config.toml
moe_layers = [0, 1, 2, 3, 4, 5, 6, 7, 8, 9]
n_groups = 4
num_key_value_heads = 2
norm_place = "pre"
beta1 = 0.95
decay_fraction = 0.895
final_lr_fraction = 0.0
doc_mask = true
dataset = "wikipedia_en"
Below are experts of layer 2 (counted from 0) of a mixture-of-experts language model. Rows are named router (the router's row for the expert), gate (a neuron's input weights, with its number), up (a neuron's input weights, with its number), down (a neuron's output weights, with its number) and show model dimensions 0-63. Each number is 500 + 50 x the weight over its row's rms, rounded and kept within 0 to 999. Numbers have three digits each.
Before each expert's rows: "raises" lists some tokens whose logits its average output raises strongly, later layers aside; "mostly gets" lists some tokens that are sent to it at least half of the time. This comes from a sample of Wikipedia text that the model never trained on.

# expert 9
raises: "on", "in", "lor", "onia", "ea", " Are"
mostly gets: "|", " was", " is", " be", " were", " are"
router:506556501493397546477487558587536542479438437496454411575480542479525418529490537510439543493499433477578464497587438566451421509495492380491476532449648514583492475479531410603507526496451485
gate0:493515572495422501532462412545476581509490520473446428522525509497529472497442487398491417437445433465533447417516546487494450589472524494541461530595420470505434489487443446522498518559497568
up0:512475499483533487535461589460508466576421395509471540544523495455429518472534567411478579432563496453558417477522441444482534517470520453548477558465519549438544493504412427446483521472558533
down0:554522602430493546567556481519542464411520578471465536433516453396389545564480479552514488507515496535509525550489586520593510564463450495463473458390534455513469486527503539529564472519568474
gate1:534477469560511476481480525555480595497495487452529497411518516474432430480512521526470461496380490488509442488464518459395475537532511437502473487545437477506431511531538533491469481434433390
up1:506497543541504491471482596460435451576432545514483409516428474448552542565519509538538543497562537417419511561510533434577418398523500540487566531540523505491579448514514545593475462494480540
down1:424481484527447422514513515415368510489498487400527596574469511579530526498581509491482550527502555558611511582568595564434528476499484498484450561530493402538459453534481455510422476467564550
gate2:499480496416450437506439501531549591522471516555521526383483532433421520497420418516480553514497486328491493593474466498448462514428545594527536491474525506567410504482441463499383605585479552
up2:498461420550542551422536574479519411466531591481439489492485532517508422544489522493584425476570660565627513528561464443415500523644458527434474509544454517525550464486540472480537507510449537
down2:524503469482471539462542549509462455516544554502452543437507485532395472491541447434413462509434490468474538356457515490508571478574539486575490442508495501540576480452473432414530455481533485
gate3:460488529444489482476646518507509444552487472359544567492497435603481534490448477570528441485519520455473439492546492494521478434539450425534511508409474480449476507483503503565605406486494583
up3:453518557459489459447551455531518513478535474481431560552469437490555496523514520455492490546622464554450551522540474438449443562497518544538649453588502470381483484499542511528510442475441473
down3:495538502510479556417513466535564493499391482540505504431569500477558492484511482599498484524550397479529492573506521473460473596496558545460583563498542458549530504568447508449520510430512502
gate4:472531533479528403564552511485454505507541573512479518526462482496558431416495587532488511573466559414501480410640493627527496498533461483500391475507507492535452491421543443460557473434443519
up4:534382506478501416551531637474537525409551458466506470543528478473529505415446518514497528509329587431544527494417493499488570448462514435463568502517497486607516630408586506501513587442435477
down4:574510545493512558398515547443516534554553430478511533433491459501479518482477516438520512475562519501471443517485511411459473424432423557446519559544487657508584514470549543551500516553588469
gate5:482511497449539505534504498474497464555415428508518550472409455592454553488441547390492446396567513473519402507441489563491497497569454501510390508581453467537469490511590421471483503434496459
up5:459497570473345504444472399556499502471472525503484577486534497534446505478508417408468451450572402498446558523550565401518491444511526475517462508578497546650538587512500556566483466492502429
down5:575496506517493428525488529549560454568532482504464475451448535520476459457573442626434424512582463444445565423495438552511545508453492483475518525534547501488526504463445516492525408480504568
gate6:483547582472451494454498454564514540475515462546413390519618561440483392541478658520544499474436500452515517584550545442510470491546486569479437441511512486551488559562525503628471506459465556
up6:480490509624562498466513524403487443404523474463594514505508496546495556472494431426469540511474466456401508528356569544541506462466369456474528505544481494531589503461506472404482488518460510
down6:532506525464546497534445569417448584492462443445440512527517496546506449466458450444490558467528508540488486500510573482549472513468489485504490488511496483503533505514472559494495474466581516
gate7:475528508538666474541439638446386518489451522562477438543462490447508514394527532510538496542493614554475529494609374520613432537483539541470437476406493511473521482544478439529530575489516488
up7:516492498414446443434541473472509408501582492417519522464538501532485459591444511456510464526436519542456481525392584527446551453480509506473426511470457461442488537530625580470497444473517517
down7:533508558499533614450510447452576407503402402438526486522567525493420630445495552602479531531558576556404467531567414515472548466458456511443447541430577527482501470520498531490525480523565591
gate8:449555496507519647541558528521538486409561457454520496537550550587448562527462566509477529533543444492499556437507566444459523553519479435459497559486508562512552551530477573512489522571552506
up8:473501523415547602504509467583571411468461388534492479513431513460495592526477556530521490532498547597528504377494505445416456505517505397450479503512447552478451540601563626522428400525574433
down8:527460505556509458518506444492528543537529472532449499521426504532596589464448510579520479511540630423454489561454356534562503462520429506511428569497528422529521447609440572537442531477571387
gate9:553560540535479476446492428512533452445522375583463531577552504469460573456490451509489584483440481482499547524571482521441440531443531425568506542500532501535464480551541486493533627495478422
up9:492520586365471479362467413527529536461433556484544480446482502494401555513465514489497455362487512495504468510450489537554465572424481513485477524539522421473557468570515567464519484606520522
down9:589538558370390499511542497540449593440523551421540529427534546485536481514426574448486476543557470458513442498485559478443522498484474491545496578525445489416499492437490561550502463436415562
gate10:490506465458446437534471500456398542382532468471514455498438498500535476469452390475489474510472511389427544355529479601513466558419484496548347528553511477492556386504421592500524512610473581
up10:470493449537619517470594516467571551545555593483526517551585483491510576555543569453515530481455434515506474532410543481451546460475474479477641412423471503471499519459545614408500528439490429
down10:506361445412504577343522495375494465401521444441535411574519421524478500438510568481533456524507531502507483446553408494450492482451530465552514547469493482481504568463528438573553459474398491
gate11:517566503451570476560535415541557454519535426523459641538523510491497563505558545466514507500510454551496509495562466451487480475559585387472550509395474480517473466508600446503532527442558458
up11:475526441536488517515531509423351494537549521423490458521531449549596499456552488518466509525554561536515507537459503568558478530420521496471480511525442490469485506423507526404545499539454535
down11:501585490526548423575448497568461488534506467529485519506536494408511513562512496473434523470473453532354516485474508547596512574509518433504470386407435450553504400435600646510536471562545477
gate12:502508544543405541460527484527557538496488502572477509527460497555497490485476438556489458638591407497523531495573560444545447570465500413511450507510534556523530562545438505536501478520462531
up12:441525515512475477447606516450459425460526601504478480505540532549452462500484518390544427546480535381556493444372504502485536603460504400481468444557493488494484459489464526482472495551495506
down12:508429543533529461512599463558607514380510489497446566536483449513426486499528479568513517540560453497472455592461498506566562362538461508527487476460444581481583464457472529466452536614514470
gate13:497499516383570547539474457566400501447467438583522486517499480521476516462490479485536557510449542455523477426574490557477421469408470554544468512411522515504461469503505438468534508478442412
up13:502467536512445402561464508462482464489391487571434516549520473532485493454551517409593532545524435448528491520504466516490428481529505506537593483467500487480575387475568484512506526420475528
down13:486527467450614516497484563465479492492522482515509505546512582526604445442541587475485526518447520492569562465454449533561447449544534501531472459466489601589556569536478459530628502539482504
gate14:471564490481452490395557471514499427483587506498525446540509509494530456427434493504480434476498426406467532489497359555453522514479548481470446481567472494581427399462500552429541487602508446
up14:523490507532570449480571498506527470487486463530420510490524547468477536498511474520528550503528545443464536459514580516478582492486608555473589485480546555394495508452547598532511479448484513
down14:472521446480580467503485544539568586524492491699435521543424457471533453490579605553583475480549498568483482531477504477444547408457542569531445495511478449561456486443499603451565480561599485
gate15:454561514460465577604492451409389566548495421525449464558503504497529425466503440532433468520484491575458469473535473509539472511465448447529435463455539403612484466434516383464535587409448527
up15:498461462438504553518472592561513583499525424504479509618594552469555434475510483564585532561544474654499506495541559471485462508458549592494536543517459435461517474497505469434519493493531459
down15:355480457519488521637542533538498479486588526527523409503478495467431499480613573444550460546524590382593556465471545495487457475533448497537539451560479505510474479513501548523464490563448563
gate16:514570497505404433510586410564526578435406336544553492610494476534532539370495431590504548526505426453548472476510446508520458487524420473421589515471534439453449556512492469534551544538516509
up16:479486478502462492538468473510494571449458452420503617487479511585502465465487470583566571484576423522605448522434518497535570525515510452449554504497492500484474611449465443472441502507398572
down16:422571447505555527562558473553466466552532387415520479552521520570526481537524476500526467436488429416495505445532560518475585473528482494459524502505412395553516478499513557591537551546488636
gate17:473438523585438433494566477505620546477581605480560521506581499500540446503460593526536475469476418474510565476586497435458514477599477477481557470498492500438530396563475501482497479510554476
up17:565510474477479480522542496490465442468507526479545477508536493484422479538514505500472528484504643458524510463498517461477516540496561403462520494522516516565441459518427524489574533542501484
down17:446435594444461486434470504471497489481470538533454378451574456505535541522482465539523571507469584475518520412522477558494489490570531513516578471514485416452551568519450474501431485569506486
gate18:519571478598365586522519400544530506437407474510542446520532513526471447580492499440460448514498340492520466595600564442487471510556497444517526584534547489535436569488497452516506478537529563
up18:514506562437471506362487390499534491475536509473508538513484487490504527459485475513534451526496507570481469498507580517568546490525511463511493516630485501474522456504542518545454456353484436
down18:450538451547517489565477526541449558539528486521500556479368429449564404510552490398546527535538482542535506425524541536486489454535578415481534526458473406472472436501525506485472489591502418
gate19:550587518555476474524437446551450516581496456454594415450434576499527440521576467544420544427561508510483496500538435495538413545555431429519444532490560506510447490520527466474431548569477539
up19:479421546513499476433459492528451490439566684518539452472401486478505453442514421504491397400485469399452430538573555558528504468507503522538573534468532475458526437473516652540493442531474440
down19:516453596612484497580485554481463491613474493473494453526538552402466547530524484551407531493504501599483539507471534487434449487547536518451493422550486502474516437494527540453533505573514508
gate20:506474528478566537460456572621472484503354505491503461510513412479521487455527507527446552568421499436534506449392442498500459520537513540488506490569535528466526441469411496567495560585499564
up20:456495515499552411445421569544532444448400651461465477529599469498454447370549576457447486549450486406519482463459397562499382523560448487437377518504517450490523402455437600527459508425572582
down20:495474508470474407557560493539503510414505427504530543512504462455482459403558482457481478431540538553458414457524492593485564462486561499450573581488586431457500496419579488477558475505528427
gate21:484524478443537472535471424481517505464482573512545502527555519521500357508486587504500557496555466545505435477486561487452424507426508483466513559539502567606488493609445455482515550531503490
up21:504499585529436535402538458459463441458495569429521492407530484529469564408504396492479407438449539532470504569450516599480452479419417577557430559485561425508539397507510434439530497587455513
down21:586519511532514487532496513443494451463488500506563538475501516405539559405432441444590492547487571552486553566493485501478480491453582492638501533506591500458458521462479488444522465486556512

# expert 68
raises: "ral", " ·", " among", ".;"
mostly gets: " a", " at", " from", " on", " through", " an"
router:505619509539411591425399466582435554516459580476457578513496491531531560437616565554442542447510453512382508503530396476531515447514479553491491453540467522500486502454475494502496426494489479
gate0:500616464502469597499567458461543443521496531518508404547518464511511469580476551445411498395459448565494472496564452510413483441570453474426386518461606499511460464562503506491658470551478544
up0:575514529536497466547461437547488580459457533509463509477427474449492508400515514559413566588508595495482549488672496325556458478533664547475564446578453526541546458462397491547498531572510449
down0:566536393438456521556513517580460487470467534466496518500519428493545513467471483476504513530538487591442535501451458473587477473612527512459467549576510487601419567457583453491498436506527452
gate1:454576518519500454478413506575467563477548488452548502516477506593463495529494498450495462539492520469481401500507594461522463596388628438524414521485539503498338539521468464464473508361528533
up1:528525545488489471514487569550429488499524523458476529507529569532423564488481523434572431425551502430474465484569539453500462555519561453563544539476448559460444465461433484471465496574537573
down1:559493548560484514564466445488550528515479569534434539485563513533462493439534457468517428533553541433425553539563518572561555512496586577544477473525504598486559542567488458472389506509620577
gate2:514556436465457553424546516555537557483472512571422472491479427539484477465539407525405516525495392500494587415563512467511458547491467485509447479520458464567479550469519462528453379526531477
up2:491605455529514507432428464521453568530435525532476503503357478444490516501513487512394463544441463547480620430537469474471535443499450475453490474502519478542391452453563579540475463492535420
down2:513518532578498516493538556529507469545539506443490500503481456553558522525544548503445515495409453530411548430475485558442440548527526453459546485457517446448492491576562515509457567574448605
gate3:448515500436477462547462476539450527527479384573522437490413487491566537477452592441452483478402526500523551510545481482604474503584509452417469403420503485568513574535503543525524474578476471
up3:498542512436525495445480537540426516493565383557368454518483393444525514460423519423489505655493447505500568486527466524590479514519636521502524506450484518547483501469455525507507474448460484
down3:503467459508557463441432541543413551531452551438534570519483544534491483545525514439560419481501623471477522498533480544423537491497568560482549510406548521609552457596507536516530400504535463
gate4:493577532508495414450512519444620522526504450446458562533437480498464543497521500540464507472576542497445384516570512498458473544492540540547494516485480468488480547492506567530529403404532511
up4:439613450560435473492487438508476639483439461510488497472408467469424529428498430549417423498430508504379465476490511573486492517497503546509556441533465537511494483378485599485504529519412539
down4:511500460498593450531448476542522457522572451447586445553483587502538566550503454499532486438452575504465474591526513616581436537479485484533492475540419381469500533546553455484525485510487581
gate5:426517558571500567450530538420502479549551596481440554500408464497492568498513408395451417321672564517454462505434524420478524488553448511521514393527510510533475407551449529557454443495527545
up5:541460534385497452489477438463511505525453515462588418496519521461445442495464595432502533539356535476515511492451480510504481446511609458501436578434508482547458497598494489429546567568473463
down5:468564554579557529513558550522471477504504499595466453516500467540622453556535520547391513443496567404506536429571478490482532527505595513471557499453535482442557492430450426393506621540499468
gate6:491442444570536455443437499430521453502590530436457487524567525470448493546500536484557549491577483471569488563539594545517490591404632458489496476472464476546561502599511489474507556459523489
up6:477474499519567553507439440477494490450435462465428474507411491453591461533527460477471496521412387467516491478563583362541426479485474515522406502525583459526502573583504524558559469459479422
down6:515545481607532431452474443493481526474565419476482556571536435481559448492462544442574527453505470617523496543466549511542513508441562422541458490441493405535581504550581422549494461534495494
gate7:495518514552529481539593503442481523473443586499500500495569496466480504432483594455500604537546579557467628519533524365495398479489585516479574456414530439435540536453555533527525556520453569
up7:516469496459521562506489450590567418445488444533482528501530465548472511470497458560484538517572451402513470501531524569495510468601616401543546464571538503494502503524450503536454509530540580
down7:465441487553531512494438559454494492435501535449457462451533493483456516351489557493550544496409573451490454543470544580553489563655571570426490495595476401547538464500503610449461555514462502
gate8:508579524584449482462473475520509515480540474516470530461638433487531531486541558582490519416585466465489470560490544450465422477555412438551505546490470461479469551515473450645420475507474472
up8:488571565472498520428484450637514604483431486482472518520509524521574509457533561465499492560425496555483535455435417567559475466327435432425443448495500512557414468531546457535491519533475487
down8:491555470555492462552578512455479469479523506467465558455484503462507454503550484569465481492481398560540489541476516493463503502619425548511489598457535480524560561498590449507496516406381563
gate9:470490476516577489543525541457431446524523479537491529535540487431511386443426577457410474449533474460443524461462488507432518502560594618416500521512529476528546539562622557500540531511430512
up9:501453497509483460495519515486569474454447545494600438577640513487529444548478557503557472519451473595478568501445559569499510393551487528523459560496497492498509490489506474509527509441528478
down9:574504523566450518565507466493511514474516583533538521496491567535508431485546445510570511505437460495508407560435573533529426488505424517612425512554443516573497587486446456554456618485481546
gate10:498509442524495504450531510505559484547454550470546478490521515529457499474527572473355498447475441451535345487481436417494494511558434421464424383542447504480480541520508538514482485506496521
up10:469458466536557571495588480444418404445541499417523562495542454381413532479486413482528543393527513336488549570417573582480517468497579458439548497542523488552415498546431474470400559495487535
down10:433581472516488574493515532489518496534503487435430557513569521484502489522527407502520520539409497580456531533508496485499533555418479400543447538463571510544451504519551472587565511493516478
gate11:483472510489532469564544428490447449418575476503407513537539501490491467504507453465572429494493563595529494484462612518476506608575610459544522464579574468516477521510469491486525419453499524
up11:514434452517582544519483493508537448471464483526580560464526499528496496506539528514635579465353523524531599450471438496430524499589536450507488470569503490463561593485524414516536421574461530
down11:436428441504450454535484524456540474528460569458525459561500514436509595492471599509544530550492530555510486508496525502431531466464442462508468524484511465435467555553542503393409495543515467
gate12:485549421440475548488455507575444576456416399534476559471494472565505461500553562462492529545534446436379532480472526581535468548499456467473503514516414446489497446552622476556482555428475401
up12:502558391523513557571496510476433547485527439458484584551531523498513501475574566503500439591578523512503556504520470430480519555500639578487451532525453478527477615409487536603535494395451535
down12:448466490494549615480455475484461484543519504464511517497528540424485436526467487548487537566479553392465501577455516489450536418515468420528478482541488515463512525458549497474526473413524578
gate13:495484459484495430483483477531583477371503503413463535558513509471544533601531399502466578474541470620550506456495464560495534507545512504533502445462532510516452452544496413617493581477469535
up13:503540487531604496538516450603556458438578503485447511513534543508526442488509452556506499533512549499421444434597391572426519471481620602547544496510539454532570507439438418445600471473506490
down13:515559423498482472505480505617470482472548521514481548587579494466500473490448493529540588493480451560513496528494502513477483539489612482501504524501455484486496532406622449500477455499439431
gate14:474500578490471530504505507517612560552568427479417566621491500479537542524464500519546437505506616520516514484516502505565482501561504487484561364537544506465307465501512443524466494489533460
up14:506540418507489421513430484457501576459504441497564511516430443498446539399535443483463536530373509513512574479543511391566491500548498395396493407527478537518463610495424458506543532546478504
down14:435579458456520458514560551498549504353500528501593417460479519530539463548465433402556471560443410462469399541462579544574433420471605491447472479584494418529442469594486534388503494550565437
gate15:505490507420558482503519537592510479504631389542437497510404510590540517501520617523395391531466518568544574457542572436625526475460555531469471396536453487497487514551575430529586401513476402
up15:513566360423518531532511537498436382535501474599438473487528422553521513540510471384445523505462532544536555465512532470418523527509536464418498537516512468517466533489502456519561495478479489
down15:516423535447421515562517532474560455457572562593523488430543485631529441612560546464487500566554504486523483386542456490497450450528517571551471522518531459482518523431541387481627429497405524
gate16:455496415487482550571541589536505414535499435486451460487367482577462455553621560448454430585388508507437543461482440486547475545434427493437478498511506498624414513605618360492524474354532447
up16:553516594443424514451441450547531490463517573432549511534526499451523521531380495589454538498602424497492429518490543531379515513509515526526450384530508496453493490459482601444468442607490512
down16:537535490497530461540471520582456494442405530436508612536523500414496455505522506629522441528456517536523542483583545481525478577506531581488504535477479504565368404555542514428462408533443485
gate17:469462533486486450478399431556602449569555419422523497505439462453528467540441450452518501485627492474469457520412553560659524498440554506548417517490490541490470509442404605488457519564523509
up17:433444449470513452559526505593506434497482406531499426525474441441435543469506497541553413578494488567472524517453549521548493480413406513438383525488524494540437542592456490487527589504527391
down17:404424522483424399502485534428528475522512563476522468412508516449477538460464504530438474509502461428472509488528609609450465454475536554439550390443516475540508494586504502506491468546547457
gate18:464470524568442404480580473449510482464539526409409591556480460547556510521505417488484419553633464548461423499514555487510582574488455540521616442507580565462426509492529546545497417427468577
up18:476505458443508492539562565451413439465491499453517524541464476507447511514582520497405423545462481494514552514513502478523505514577450552502540476456485516566470500469579535514528572513468549
down18:532448585578521448491424462515524479540530460454458565562543485511467471562548515516424436546477545426466433442583522558575461452428489435540484450495517464542422537504548522561545426416392528
gate19:501524465466546469417410429539576513487496535505569500494532494347425534513398492481402435394477518534358470548572480471591472472525649524557428448519452501520472553498498465556529602550502473
up19:481529414494476507538426442533456456539479567443560413524444581389519541427473552510434478505498484540392472538518448543471536466497603444549461528455493511555481500517500496444514504539522450
down19:485424550393460466451508555517534392586437563480460497494493510546511544557522522603513500552538580493485505471500524568422472489441415422447530492490477466534473482490568488531521511398634464
gate20:515438504583461496551485491458477324571455507482492430507441582513433597505581385496534488466540518458463499527500511473501472547582509425509508459490506490526473540443445639501423522435508418
up20:507517602537507597494462460411514465480484560521522517455504509477439466534510485477444377552467449640419501532492567409476495477568252506513484447514473408487444524434480531593477385475573472
down20:424496516510429527447641502531531480513485476505478460597476582510525547422551463609433492473452569482504538524498504503499387452568462384520450572621459487539494433438473419554532500466524540
gate21:493503540461638481457421498471523510490514515419469581500483478479548519507426443497424549428585467368480468447528494608516448533433476571515489478434482412467504450490500480545444509562502530
up21:472492532477492482554520466467409504525444509496448427495518510532544509411537555504525496458492587507424516504486436529500472520440497461405481495490524534506467410521459546465461647597492506
down21:498510474492493414547440535520517441460429425564535467505360501492547563424560546467561512569532568459519571469537563492457553520526511456485522467582513465444424523486465499472487411468510481

# expert 3
raises: " (°", "antan", " zone"
mostly gets: " can", " has", " could", " must", " said", " \""
router:428526523477546618511459558549481509401437525470447576582503547514451506578505507389376590435477417444519427454497433515466460494476518483549499457558500515506418453522569484532469460456469527
gate0:455468514395560512482416576478499501573463462503460519526495554521445470443514452448579518514630468538467454501513460550464497485448525445474502524463521462522456501486579461455541568488422525
up0:549440582509537560382498480530491442461401463406445502490450465535534427548412503476576435450581565507546535736568480507588552529505511544529504548526533490486622425496452504504467448521577540
down0:492445517530515515489550539480490553453525625484494517552520447546483507523538485568525505484446534383394531498453431509617531407505473511461503499505563490523541583603575507462492433474513547
gate1:513534501474593515415524504577551504480554601577490492526488576591504533539513500512451582361425449511495453482514404417459495440540429495566521456493518467566524450511534485505518491619492522
up1:578489460505512490437486567462525502478478524523598511516395529631424549515494415554416506509464489451554469428519495430476569487558473515516596500578525560569571523517440505512444437520537472
down1:430404520506421490433499495407534498478484408532498460579517510469557477412531579445437486468453496560452498430442554524443513430470407431471547464525482553434430528540525546425539534438574545
gate2:463564532444573455500476448459490437579492513453520521500476521543494480604468435504579452455505542517510423511617502624521442443564352479507507568543466499466411480563505472562461488569566442
up2:523461521435547427552473488535454604527455487478480526502373527543488492557526477500502592614447426372469481400562573544501472430484444444424524535622501484496504549455618531540409540489514479
down2:470526530503499487462613523516510474538517412579518516499416474598513532543521576545405508461436580450413557383498501540459499513525580481445550478467481435498604521486464521550580460525460494
gate3:466490437534583497517457525563502575494476484533472595579418492447420609478456510468531564537533499509531518519482468514596477489489541457510482328522564524480384488495505487459612514448481407
up3:489528431469390563554495460518492364486467548523474405504532521484469466508410515463570508530521624595472456531496644603512463504560550550461551471472472499468519549502473527496475524508461637
down3:522524517541501538466624620517613516524458502454463567467465504437527523501457484562492487415420494562523511495525433472519432574513512444595596544491476568524447494474540531519496467388476564
gate4:449457506513483475573580495499442486523470474429503532494569464432422469511569453479473560460522544558496490518459477502573600448579529382467436507446467453587448446573469436509500411497462554
up4:485506495491531492490578467464539574451436434505597582418447604486461477592404568520485528442387487513526577474502499540452546483477447406546485474572520510502456458529520528511459370490503511
down4:418595410470526525546413461490411501554533482506457474445449452476509435507541438487502521556483479518520492554368456526488504542459492487422485428588559447567463542443457469616470482547398481
gate5:476476560487556548391472596482549465449443432481551546557643533568488546454537547490552516481514559594433497507484450533474493484462694455454454534551484497511507550472581417402480484480472495
up5:541566471411510537391469566530520457543567535408441511423589501529551472513481422425492528493551494522502521532442492543509458471479502460572484504507450470394544446546523457514532545493545527
down5:462570504446456516461567506539547449495469490522492481528488498484445482564537478477578576532512450473481522540516483507514563500460517594535474423491531514503541505537503412423543485433459465
gate6:447556468442512489542507535414486471499510367485532549458524587543553496546538497444525475451424420413463562443452444520597459439458601509561544526480516432472546425589620487506427594542452531
up6:500464424458555564486489482565441509375475545478517548445565524484517521575491499399412428447448487519580540537519485507553524485525481528461512470532499567457480511488432558473497492516534610
down6:507414523461496390488518459520509566512553572585481437487455521525450559510405450481473436493488551516465609578450505427560489533457501509510474467553574502485522430517526504500602517478488462
gate7:403512504509516483485502581484568475624511467522568527518523517532532482533428569500388561424452475449485461527430588557435564513470449514544527508463590491590459535574514457536525479499466526
up7:511473525501491501466552608459593519586509490459545485561447496556463413597482485443460440399549591541528456551451486457460544414525452489590478571437515483535319434456550445523524573496513530
down7:437395519471561506492471542545479386519491535470491501510483516571449508538562514484530521444646447497540492430480599512519527587421538570543570534515555510430668533572456455517517500504603507
gate8:495476490507556467529391506505569537505435454581436521458536518476522527588488500402554492461467440465571475529540570463469567542476478511556528490516528433518467475502539461529469522435476524
up8:437491566394591450485514494515524495564558500486514494533478561508497543460565485473566510406527621567546485496547551483517478466458459465560501516509594518506506545426467429528527518475516608
down8:440439605437549492556491494541523467458580428516551559550481449493480605436535522470470493497531539582495504559479494400644606396571450495478520495512535644460502536414530569575446461380575543
gate9:483573560415517509464479624497523458546584495516405495509473554503506593475464482543507505481500484529530535511447490562500481539385553453478539510456481483489564498520541436502471507524471444
up9:542473372417489564466546557426483474433531563412556518431455444525417518501488449481527510439406478507509456497422385575484505493593445451413514520534425536603494464449571586595577573608474517
down9:576463517485474551544520595513501453447585488568515439553500516471401558488463511504449534547425463412520515391460426464299522603480469502502519544514567514477470565475526583533463566489506524
gate10:399574503427493453534447554580570526453482476471506522456462496505485450413494529502418510397543495436488486474561437514500553452642522434410540431491527496558502540552523374572551533476498488
up10:462520517528537525472525444539404472492607537516496398644445494517558420456476451492505486425500532507513527561426506462560463430482516492567495546472574504554445532477457472514538496599547515
down10:421485520481515464415552467490463607537439640529488530468532457476567373528495496555596546460517552409511500539475531479567507556525619431552394470496512519489474513450483499485437509611518537
gate11:493570545567409585470516416585515545454494359543515566511495469534517531453511443484486405495498467474511461432564478527513488499485501478480575400462502537471457471593539411466505359540540488
up11:512619520403413510478557502446522527504430502535448501428519528503578579462464485370509492484531557429504505592511463489491560453532533467577573462512567558468460500465495625522579382490444523
down11:595463466458438596463553524500435595454525472441476556426458505495553432546536503498462491490562528462499599514518514494507596463472462506472513530493532535465485538440503533530358572481448518
gate12:462435529480612493480471586472487459475488477461519532531469471519430530498545569430529497437456485457519504413495495525481494524510484424438585520454453503575447486490558479531527481430479477
up12:522562552481509543581452494510417533546465494574491495525503454470474453445617524494530493452421562531564479426436570500546513459492525559467540568530526502525487485550491438420452464513415544
down12:443471465503479545495413526495513488347526525591444597563473423498484588539504542508529572578412512521443494466492554514482463517565553447465432504604520447531571478511516490492568496583483401
gate13:488527559534541515495496507487404404468483576471458555537548505506508474381501561515524479479552427410452592518453422480448459518503545490481431501493432509511433467567560428491539505483515477
up13:540475482527436545432492431504487507495512457494495471387607545484492473396557532455518421555571575562560452424445492488544584465482375563479522544454510474468519428505536506494584568536485516
down13:482406438529511647488514485551454514592503459534552495513541551457496505559477547453499561520465472487483541586506578510512520479526582475534464496498537378514449496555496410495440541499591504
gate14:437497479417499484530521529510532456467457461497555550533456526494553409489552544452434492439515382409565468509507433512468431529598491514451488546454547570537511496577540398529525509394532472
up14:526594479450432548474497467489482521492568560511414451454514497518511524440513482542591539596601570510482579525544495477539494517519566525465482552431502536410488530526480543502496610584491575
down14:511555534488464528487454524572588576474511550466512543435551543526519550399535496547464555499610495498582408460491512602550517536446583599491514563564446493546547541474462478581602377536497576
gate15:484650482509419516459523444522495554424476616464577563491501477483499551493502398526432601513593539425517438540511411525438514520428444486452469517424542483475496533456568482528472463504505438
up15:517519485464510490487453502460491510555453542555502597442555526480424492487505451458465523600496497445533472499527468519377509433542440433424586489613497469528527517540511540421485539542539477
down15:468442501502425569494520538489459502491464513527580498558518469485513503465415417475478446581454498536616514514420591473510592497481463464514478449632497649494406565454515489513508545507529472
gate16:433484461486460503514448451521561586459424509500539419537461520487429604513451494473464375423549489423487417494564553523533532474526390483448523540524502528476521485533507448558502533573455348
up16:505496540438462490491411472600452520559561424527515438541504500455523442485505512448481434596500515522518433522449462445547458445431550452579437506502467533448494501463525503489494537476504503
down16:481483549507456512457530549480480444451473512527594477437477524499549534477536435466499500458486467476536593465485497543565509543644424585567443478563482497440553493541499498517478440470547592
gate17:550580519511553481475468506520480538526446492460604412419516526545505471538484499394437451464478553497458507558419527494475510511593603540535462516484532482528527506420499446607478466412455483
up17:491454518546592422462448468598458474525471593459428399469389509573498480444484473572570471585535501578499494518494506523517513521445483514476571467484448467483465442486561493474462475507450486
down17:537524575499599486532543482518548454441552439425585459448497524435467485538510528520542518540518455419504545546538605491576482556528466570510464466529532547525474539479489547511512480529562512
gate18:548500506498523484535517573531483528474591550393547623558450468519464508542410446548465471525395464440527524448482596484527545505554509425541559429510498488465460531470457458486510445494533555
up18:531435478433487491445470651488437484544530412611473397523495485501497399473487548518547454558541521542509514487392429549488502484465443580493503506534514550575584543519527484444436430481435416
down18:468533446508535482565567482486556610482560510545514476487473559477489550504428544514498474446419569494518568584563586478615505439455539444470528560516517502416456449555491468497491591398374518
gate19:381441505597435472476421567494476481489473497489488548486620493456483449422541481487470523467557484474479506447373477490568557452471530550473515437530442513502521510499520620482524512445465381
up19:451475483486503545565422475575618483448453489424575534580515533499510495502571562489513390411395508444529450438447499424496534505434456485437531454553546564555405530524535420470509433510452496
down19:654530539494429394511518529492514450457509503552445430472571511532515465540503451409494512609504489477526512470379497507435611458505515461495457397482516469505584518498485503647512518555510530
gate20:503563546421559596578644567525487527501425526435582559502544518572409486485461545371434532516587501440569507493518503489444538534531617476554480459489583540503515437530488513540502499512514563
up20:535496441548563465527575510397604491474654515566395446517486461494477460426520464521449502451356458543483561560497564423537507492577510505484518477547500481487488475469497618457483509550519521
down20:419588461489608530622466579547463480558522446423510557546567512468437593428503536493509508480419487527475486542493621565498498511445467487381469472538549520522518493450495583391526441464440539
gate21:493512451497524442475433519464548385497425438489498473546500471480432555456508480454446600503492465498513492337458512564600480511525468419528449579462675512536478421527530438538528518540485444
up21:488459516489474436488510508525474456536550511410517654488586453442462473478465543527464507594455542431539542470475575596586484401534520386496487489574436559607422485526511444435463452549486531
down21:524595551431493422543476517475508515453439454551487489481528456445477554504534478564403507499526464542464449493518573547450486579482478512450416452513429412491490436452506521531566524488543440